python train.py --n_layer=13 --d_model=192 --n_experts=64 --experts_per_token=3 --d_expert=64 --d_shared_expert=64 --activation="swiglu" --moe_layers=[0, 1, 2, 3, 4, 5, 6, 7, 8, 9, 10, 11, 12] --router_score="sigmoid" --normalize_top_k=true --routed_scale=1.5 --balance_loss=0.00415 --balance_bias=false --router_noise=0.3 --router_bias=true --init_std_router=0.0112 --lr_router=0.000515 --vocab_size=16384 --norm="rmsnorm" --norm_eps=1e-06 --tie_embeddings=false --optimizer="muon_variant" --lr=0.014 --batch_tokens=65536 --seq_len=1024 --train_tokens=274500000 --steps=4189 --dataset="wikipedia_en"
Below are experts of layer 8 (counted from 0) of a mixture-of-experts language model. Rows are named router (the router's row for the expert), gate (a neuron's input weights, with its number), up (a neuron's input weights, with its number), down (a neuron's output weights, with its number) and show model dimensions 0-191. Each number is 128 + 32 x the weight over its row's rms, rounded and kept within 0 to 255. Numbers have three digits each.
After each expert's rows: "mostly gets" lists some tokens that are sent to it at least half of the time; "comes before" lists some tokens at least twice as common just after its tokens as in all text. This comes from a sample of Wikipedia text that the model never trained on. Tokens count by the router's weight.

# expert 6
router:153154143106205116167173175119089170074115155109109107118145100110093061133144084099096119139151128126141153123163117132166042119216122090175125075089164152186119126119069068075115105198171070135116119129150100112178169117133086127119186125085145137127153138058089087105136110151091157092121168179119119128174141202087141108144105148145128088135079099157123106161093119090164138136141087116130160126150126096189119148141181174158151116168105155173148107084124152169104130091153116126157138105144179114068158111147183109142080142089096085135138125153104097137111103107091159123
gate0:101201134121179065107093117077148106091116132094120118115163119069169186132123087077224125156119085136176134149130120110128134143136127133165069073101137116151202105134141152173109156091133136042124180129170130127115153093076117137106177141131166155089182108127094133152100098109090118146108145142102101168087100032157137109112157150086100157130116091107192124109191155092160073164082114155104123121165122161167156117123142117131163103178148168118133146130150148141118134144148118100104086164125096129179129154139140197137048097137097082105102162140142145136092066109107081109
up0:110215151149132122152067120107131173091127084137161122111138109127079132142111132123201153159152174148103176147137157153095107125129128109127115115070179091143159146076107200140092098096140114111145170126104142163180172145104111191146164143075144175087160125166119117123085104134132169171106148113117139121127145110097130138121129104118137142129159140146216100132120168125080165181154122165136105114081164109192148138134200172143204119140101164103091141054156189131158103133152124111085128131159144118101180089095088222131074068079154170123072149151123135107114109103144079122
down0:146102113135114115121090124101116104127116152132143154099175141118064106079118147148143115087119084103136123134160182100123111129121101038132157063106091140172131098118127175099073111145125149084137067135145158151105095157089097087090199143184131160172139098139168080181153034107103107120082170089108148079151105168119082192177146154133106136129121109096148195091158168132075107142073132112099117129148167121137061139205153108139119148194092152119122111152064109102115113117131153153067083104105139145138108134066140121105148109179098177181162155143121147138118105113166136073
mostly gets: " |", "|---|---|---|---|---|", " Kingdom:", "|---|---|---|", "|---|---|---|---|", "|---|---|---|---|---|---|"
comes before: " ", "\n", " 0", " 1", " 2", " 3"

# expert 34
router:133119128141138077094159168135125143097146135132132180142174094178148083115093140129110144141176145139149060102137144085160131171175111154139091159077093199177166079123086081132118123154177088204081130128166067135173153171137087103157128102128132138156113163081166053141141065136155152155120088142136107179176126136126149136093192122139137090141137106147172128170155110155164181074175086166140175116087163118142147134137142125168153078124095107122101106107116119174098110132110100119111127137102172127065116117184094123196116091059134070154093065161145105117064153148142105127
gate0:065130164117187147141118088149109118108116134111115110168133167171090168125094120125076087118153125165129120116129166145080118194129167168116149118091159136084079136130145117083145120130083109090092119172181166131147115130149145143081130107118091132146171109098068122187159093142167115102100118185119114156111116160125160120163212142123139053139152153114126105117126136132085186063144092120135193152098121130164139161122173144114157099135084158154069124122120134139130210105175130122073128095171055116119132122176165150090135199162082085152190065112106102114088146052129152075
up0:127162124175099137168149156132128126115168077127102073169102150189132083141187144089130114110134120161177121066141126153185128114185126069050065148114174143146099108160113088087166088178152137146158144084140162161110089148091139164180101093149143084122128145123130120128102161153130156111132116126084145131132123159143103150100179165142132161135100147098196158147145140126172104139107112093116120171209095113134138132182058116098146115064149157123158121139117162122086127169118147197116178108163182111089111124160154190091161141152057138103156126049125121119133136130133206193
down0:141109130143124058139075138092098162118118101134106181095069110136105103106106125126134095103136115159128169113144173189110157115062125107080111160143139103120123116162110116146101132085097126130152160167198127120129154172168088106174108096132152145104158122068133093119182080113187095120121147074077102077125124111182114112116100086167198108123140119139088131081073069153138146167152133178126112152175142159116137091178085160115198186127126123153064116164162218124149145107165130159141144083142122105119095141114092129128183123141098174124126238102099100130109080140136087174
mostly gets: " There", " there", "There", "----", "n't", ".."
comes before: " |", " 0", " 1", " 2", " 3:", " 3"

# expert 24
router:154119128150129065115165148101120139089139147141141204156166113175175102085120133103112136141176129143140077135151143078156090152182120137132102128085126190166156101105098113147133113169144133190089157178149082126152176146158108114165148112108122123160141135099135066125127095144138199148134102156173129171190146160148169128147189110145121095153115126144140126200190087153156185102187071176111155095040169124116117135154149153175111093080110092140116099101139105135081109130132094138097117134120176119065134100192108115148099119083113061132102060150139081087087156149169099085
gate0:124111075165112135100152094144109163166162173132156130131098141142128148115152133091091214091066106071120186160166109123126073115098095145163138145124156154139077145083083135079135112125096117129171069143183141151133135144092123116166110158169136075178128107088107135135087100139116100138070162163116164115173120140070148100127106128143062119125117152082150079144157122119115087144144096079137098136161142115204076149143093113116083187111123078098132083049167129068115074088152119124150120080130152124074125132136110163087137088114080085160180188201108067122152131119154160131
up0:141133116141146140129122144172147152099166133080151141126135137108092173131110116095165138109212085172062106193185085121097089166185140113083149133101137153108113054139104078173144157081158132127171138114058144072120129058093197143136149158108144130176114155108115120060139154175166134132121166140108092124112127100148132105142107141175107155083093109162064163191104163106169091098076151108146144194104156147121148135184179105120189126101107104122131158147069129136153109103107109153172135144097136126094157167123185090134099158178116134198166117105163122116177105176147135093
down0:138153118132158047121096054137167137118125091127115154113118119142136174125079148111216119138139095089071131109135115108129169126174151134098153145110081112085117143122106139078111152133123156101150119103126136117138160149053079100071138179149111104143148162185087098135177151178106134084143086214140140132149098108049112167131154141065081131155108167139111136116083161075179142136132087121083198141178108153141102152124154123090114135130098117103193088182143155105093091179134157138087058117097045146123154119174143170099132133107075104133129166155137158126088131080125124163
mostly gets: "°W", " machine", " raise", " Loan", " Notes", " Private"
comes before: " |", "\n", "|", "-", " /", " "

# expert 4
router:169118162130120110112139127138112121098138158144132184158173083176152113091074135095104147152157144145149094101171127090164093165161137108148097137100103208187169089120083099134123124169138131200076155178159089149170139144132110089120124104105116134142133152102132057150118087128147182151154090151185117188175096147117184144124194120154130106141124118139156137172153098140137205094188053137144163103051139125132094116133164183178116092104097107144103122127143108123122074135134072130122144126125171149105141091172126105178117122061073074129113060169155115069075122131166116115
gate0:137166126073116204172162153167125158128175128184092146098127121120159127112173105112145140151125094106154073130174167098126094120112124152113145143107133130123177132112199100068109165120159103101077180164112106093066142138121145077152180133090091138068166085129134111108046112125120104094107131103099130119109118131115189154179149111097118092160120133126124156129118121121131115116136138140094150121126137154075111155169092116193117144118181085155130183096057130149102176199141149130093164106174130154089092131137136144093094118114115061130114036220105079121197097092082162133
up0:043101163188173136143152107111156137172156120130162086176118139132092176161186091183131159150117130113077119143112194148165166150180115148121056171075150123152105149102092127158131195157130120157182111121084139122104177184107069104155164131194107104080115157160160140153025149151080090136146149130153075108182118113120135127126088149137143088152108129133168128122109101109108160133192131121071143157140150106144152161096100113180093124116126112186148112079103137138119134129123097147150160165074122094111076159117145096167194146121109169117125139162150191115142189124154100117
down0:094098177196159119164111154138164075129154077127122138059073063145140127152138157102107166143164097143165191124133138125050064118149074099157116132187089146121159108134133217165182119140163144104090166146075110158144123152127145120187168160131170141137171122152130127137167119179105102121096145106142184201163107105108125096149048136072131119106107166140067155104151151124139152091175142165097136139149100170143160122070047123113123085093152105121147169144088104066106133149120131177124087103105144125114125151162126095131126138146158084084124097168139130134125096140141114061
mostly gets: " Chief", " ", " Mother", " Muslim", " sister", " He"
comes before: "|", " |", "\n", "-", " ", " was"

# expert 56
router:152071135141139104162118155150168160172138123071114148154192149168136099121160140115139153131180118103152066159122147070154045139145128128079119177126147149181119129114110137132157149129174102145125174177151136112073126089117140114160132123132076080146106069100164070112125117108140135074051116113123156154135058132085142037160140090137112076182163144107120123158129113120160175132121129134105171157101163111203139130157176115152130097129122128082162145096202134157122139113084094078078187162100181108117062115125095135168095150086103143181156129110147115130119200126077117099
gate0:109138154162133103147164082173143117094139142168138163141096137117171149146103111109149173133172174152131066132147128159224122121101090156121038164074170133130120136133144125103141155062157099196153127160064135128151121102100160098073184172148157139137148152121121139109164093124128121099110144116109151130108177151141162127059176146109181131111146125108119062046092191134098149114128104183108119126120162112119045126137103111153139085163142157123119177174118156173126107135074123115106134068125125102088063143208154161139130191099129115119129146173116111173141183137142068105
up0:096093145167096124183099118157119108151152087123102111070167187134094130124125167157149153133100102138121092095109050089105091095180128088150175161096115176114166129149142126136137136173209119090140121163101114096165159158127148115117058179101104146146101131135075133097107119132127144127152129142089152108089165125081102116126066147097155101225137142087143160106101138131137204149100104178162107175151144132160203134163120150110103135092115094110168082087170129119154181128085147100064106136166192141122149086127135120077114195140089120119163168064154189128142151162166124088
down0:138172150101114183144185158128168058191178148179131142099114144088100132169121200144224190161120140079127128089077159178135151142128140116152180164172134102122193114145106143125137105101122110128162061156172128165116102124161156144167145136185109160078079167149152137116126155079158145058104158150171128129102151154071101147124127117131183124106119124043141141086193137135132139141150169118143084175130111151125093184098075103060136152151116116137175139139094081103090126117151119147111133122116109160107090146155120121176121134120097078118088185108083137108176110136138106092
mostly gets: " played", " time", " season", " years", " work", " served"
comes before: " in", " to", " of", " on", " by", " with"

# expert 5
router:159068084133169107075126105122111150166155132170067194128194140122127110089119169087120134180140143118131090103097133053154100156139119147061095123092094182193127127110094128137162097146175090170092149159126088176160150135134138128169193097086079111159162129142101080103148112109150171108121101135115131172124098135140114115130204103147129118145165151117126127143129067117170128129173122171114171144098127121137123105149151178154132075135091147142068136132181058160085139103147124079091128127125172179075149070163087143167151110096155113141137054141148105126072107162149096050
gate0:084138082127102085110086133116112082112129172092155166101144178165088079080138119122106108142162146144101106158118119088176151126104144132102132072164083115164184191080076104099062169149169119126151067125141099121136148087126145077166150108110121177136127121105091115149144120098165050128147127096134087152137111148079128088157197147129074165106128124073096130098138142125176091160104120162140133109144161147175190084080135162124145068099086141126107149200118149133144163165127149078082108129134131108125119130117079075088170073056103067147139137174087141081156129173171124165
up0:157070175139106104111122104171154087144093139130143136124186139150132093125193147155107099090150061120126096104092163078106101118185123059137136128142119125140183127034168165166140146146173123050131102127113155151102121144154134158099123118126115103149130038118094095097138139171144154113068138164120072136151135116141094107177157094106105196110148176130079052145127098086162127153130154159107137147108176106095160135202128151137128082090181164160092110155042133147121156169155122085159119107133134136093093105122107136123105087175163108124138121136055132157188108165080152141
down0:139188168142125164181141118109100083110160124135114104085192131112119118165128129102194078138098112054157158115179091077087189115124171136148159140118107123142158105184145112132167134106177192126160143137162156113101087178212157091192106184186155127099120169175130094124137172124155108125145065140144144129141171073129109114078112100152133099160107179153113150119144122224132127146112182110107137171096121092146086081163125126100147144202165076107173140148119116126150104136093079141155105139083153135157088129177132125065119129111141151117124072165092088115145104093151099138
mostly gets: " used", " known", " played", " found", " released", " received"
comes before: " to", " the", " by", " in", " a", " as"

# expert 51
router:158122162150140074128162136142105151117163141134117183153161096174154113083118138125111135161157151147139082132141153100145123145164101135117102164122108205188156079095126084144133102137181117205070151167151076171156179172137065083162136100107112145152137141113128031125137092123124178183123082155151115162174157151129139128130173126143119098125121109131134145169168110155186178094208060160131199112038132096125124142154150173162135107114084116155105109102146084161091097139118099120098121135098159166093146080166120154139127107112109068154098071147154088081084131135158115093
gate0:087089130168115100113116096131184087161106150105088136167136135103134155117072122099119119081128132155177162149134080102092133200141121110128128093170095162176128144123100151083130146141064124101044163140108126087161132111133126175141122171087146088181104121131130137149149133143188120073118135152061188135108142117112114136206208135101135141155113157160151131132106120121137133157102148157068105136103139129143172108127108166148118123135170099122120165126145161112085125111090098093124120132157121143131149107070062150071046178157137058102181039192168086083060155103101141111
up0:192152166128139081118087137161154157095127161158096145115202116107117112079081121096147132113122136133116143148090100178169093162103153059071130143156168173124110146109133092081140145108155106050159108177150109152242134126170128115114156122192136128074100110168103073166189167105124164147095126117097193108170157149158082102112168092120148147170147139142117124165167212090105108156111160133078153121114111082103091104080107155097037117089131051178101120120093093130170113165164160139129113152105145125124127150077120124165110138129087145146128126111128145166127130118098139118
down0:098168171141120094080102164130166115138128127093148157158132116103108109048111161081142138123150106176086115153115146160116128103236065133087090165093123152110099139152096077173114086142117187127129129129157117182156155130069111096145088127094140106177110125146154192133138106174185206132108130178129124066161126156129179116136133125171129105081143129147063134099122148159153139112104114126105163181089144137143093138148150060140223113149117119122147106100149079177139149135107176132078077191080112155095143109115096139123116119172133120167118117212128147142130207129110150115
mostly gets: " gave", " N/A", " young", " 1–1;", " Brian", " 2–0;"
comes before: " |", " 0", " —", " 1", " 2", " 2020"